Below are experts of layer 6 (counted from 0) of a mixture-of-experts language model. Rows are named router (the router's row for the expert), up (a neuron's input weights, with its number), down (a neuron's output weights, with its number) and show model dimensions 0-127. Each number is 500 + 50 x the weight over its row's rms, rounded and kept within 0 to 999. Numbers have three digits each.
Before each expert's rows: a language model's description of what the expert responds to; "comes before" lists some tokens at least twice as common just after its tokens as in all text. This comes from a sample of Wikipedia text that the model never trained on. Tokens count by the router's weight.

# expert 3
It responds to: Main verbs and past participles after was, to, is or he in running prose, such as used, released, served, observed, obtain.
comes before: " to", " by", " in", " the", " as", " a"
router:503478460477501542591513526595430600570443473544457571537517512433502537483500446520542540533431536612444532471488474533324414521391487564551470522578494449468495390450447515509430529484572558536505432497608520578484510457519460468498464512501508409509596462481513461444462516540472474454524460497521495441484487445494526490580365423499543526467510477493458476491425490425580548442426
up0:517563509451478470489479562487434604510454618486443576424478573477553465500527442471525512495327439510462535536497541504402433517568529510577455493479468558594528451479429442507407487575526404530480460443548526475435452582484558530496515618494591484440533528449507452432486596428470578607429542517415448487490530528465620473512480542504573468495488512558420476556386462511551481484616
down0:414486531445472572300426452518552435435540426554429516554511510504533477492513453564485534546495444477437362522503521477475394496449535460562506510458616448439507483549548524438442532426471516448495459487496446497452503509506407567454455546520443481535515558559529573525578537493535598465412543478504558463504453513577473463519456386533413514541514563503437561455528473491502529559527
up1:515524450532477539476537564393565572492419546527459487438485452538474533555538516492568506496513516499503490428650541582437499426504471558490588523503484506503423520503448546548445501395490463469502537533608612533373476497536468470505481475423546419400573470426437567395579517472459434318507515524489557525521402555494575503566540449524564542444447444577465470585493499422481514515419
down1:458450551535497458459418460589506425520532499577496525477486543534486486494529542608465527586448491495397441493458510445447508526427537526520456525455367475508485454493533514427540542456501488528604479541498388456524454422505527519526609507482524454458495484468520486451481562546483578576465507438504464551414486411549456417586444555530504470489566508434523474457536481486503531506594
up2:485528440644447424506538514504536506475590594491476501487512511468449400556545495521565544395396596444381483550587523552397411529480534487531466470551447500503523452487429498499536541442583416528558641537553535510375495543462459611542477480528514504403595497465479515442543557452494574477504556530466466514522524535477542414551514554528522600450435426562456478554425447405554548470560
down2:472442518483495514465397409576510505434557473606525475496515544510451465509508516540563473573549436564460438634539492421546518433463466459567556499479478508441493444563496513413454531412482595515505469508463396481565473493539533484442504455566485490455437500569525509552433532419491522441538521525569498552450466529558547464585491536520461436591520504455478505538584483508468505557482

# expert 1
It responds to: Section heading markers (==, ===), years, taxonomy values and table cells in taxonomic, discography and list entries, such as ==Distribution==, Authority: Pic, 1925, Clade.
comes before: "\n", " (", ")", " –", " —", "),"
router:453487509471545519583440556577459416471441505454464562490515538452579521459419440489480496439465469583451489517619497417509443504439497573569495497511510499530485476494503476520457461461565591584502393502542463498581642547496452488560434538475424492613481430455516476480470498423448410412546478501593485299451470451479524566538448482485559533511479528447502489526609536452498559489533
up7:476546451463471446540527491579443494439550496357501419456549536532545470443466465456399450376520501536554536471465462481500503571424519458582512482406394479450432468534559507497489424449453545469384406480512365497484569531506572459496492550626519393505507470572455538593569574521370476433467494484530490446471482502524517518462600468485468443530482496514454404508527543569556467500435
down7:487394576564590478512568468498512505555467584526435570580434504544490556484551456588478520550504487507469479480502455566464460449550519475487488495611471605521464478595470480443505511514537520435508526475550465576489457547366428526523476458523571527455491473499597492458507489543593525489522503483499499516506575432513517519450389488445558451426522467545472547553473431494459465484454
up8:510534496442524586520514487533514433457498452555387470518451436491436449513457493532550482519522539438499549476548521516474434463507415504453511444563554466557553526445500377413563398484454401502485507600493518509608465526482443560567468523409441419430391476563510465490397440469506471408595467445504580491484539404478550522466463546449614551504422511489485449547558464407496524499540
down8:526577423497518503484459465555451510425498478508465493494468452540439502401436535519561497492523512458519420600441637473524562501495588455442504558528447541511519463409526542587602485531514548411486506549468524597451530534543496487562455505483509506567463533485468481479462596564603477394510530556578466583472523469506474514516559481395476521546448550517418426530505501507488557435412
up9:394569380502512537577463448580457492413440472404428552517395496451536490508467460558502467425472490472511485500572475501588487608520563450481466584530485505524575391497486472454496553363432542542504503570551514552453606569464411509507525456491495460503516514566487513529516459481486444538373463509453512406560527507526505493389498521441526518502570464442514412553582498506485530488451
down9:524513486649586444485490563433490538527579556562591440446505494511563569563591550513441510512563588420496498500480539577533587396530527449505489526481474488433482626476528428593544571470513430476505632562507448590431374443440503466465505500559510529377463596458480526529476505489512531421505631529521474523434502459490458491364478517507446554414430487584475502474415540604424418523490

# expert 6
It responds to: Common nouns and noun-ending word pieces right after the, a or his, such as man, album, tablet, shooter, cliffhang-er.
comes before: "s", " of", " and", " for", " is", "ing"
router:384488494448500514630495524525493599535393523516395507511525566484484528439520502401515508469448526561509577377496572491503535478451482518497461592475559448484549564521433519489407469526588489561519470390710542540526510539500509478487425508419510472552635427514502482475455467557511559440585416526574511433466422516462493419594527500511560583441525519509447512500515532528572577523514
up0:551485453474505476512516627522513531477501488478466486565520509502546559400388460512500475591433494569473604563614452499473519594524478531468538444529475481529513555496468480549474455520492502451623543454615546458532501538466530412479435578488501512511533549456511506491484530548508453542535461524493544490467446523483572560463459492590586517501504561385580500509603494446455565539497
down0:375524506521544462398462323497467505542488496532547519515434534565501442551493527428543467514469482470531401500569495500410561487508474545546511472490564476476502529603495554440496468480425478477436515425541424549603523489524557556490524429514404478503491476477484482496493462465490462476551551440582540598448515486605493483480539390437415458613461472557497484526445499598554545420481
up1:498484456531518544518518512513487584505430494514457581500508543460471455470446461569517547511490528530491497505534571483495507512504427474438524526596529491567611553519512477562461376511539462552562541431440589484613506492568562465545506474443416563478466540469447486560476463578488520440521421517516528467555461524478481482547467487516622547470530524495441503557540566519513497463567
down1:398517516469583578568403381591597398490530397600551445555464440544553487529537519515509464504509443442504468514410500463509555513512535543552519416530481470500496470491481583472500537501469529422446489528566443531425527498454456578532538476545472498508505509559465551569520452383452490452476538517532497510486494428498445558423473500459486523617451502545494457476514544521494522496568
up2:520467537492487505480495591423456491511507484472557469423472462516545585533481510412491519427567554462580520540534467459549475471555485513466484566516584470418543543551459451585475560524464453458511542421603497459430619470477493385425556519527473429556522456504573600588515533462531490538516587586524490496563467504530485496598564537536449541447468559480499538508581507468409493532539
down2:604558593472500511431530415530538494527455490550537567575541490503452495480489502560583597538458454519501500471543487540378475505464431607491451481591431477528600452491490522433540447523460525515529461477540518500535491495530455547522436553564601439448465547506495482436444503518474483557467461428569517529516492426471537466491403429611524464515490422477566430503440521489616494445588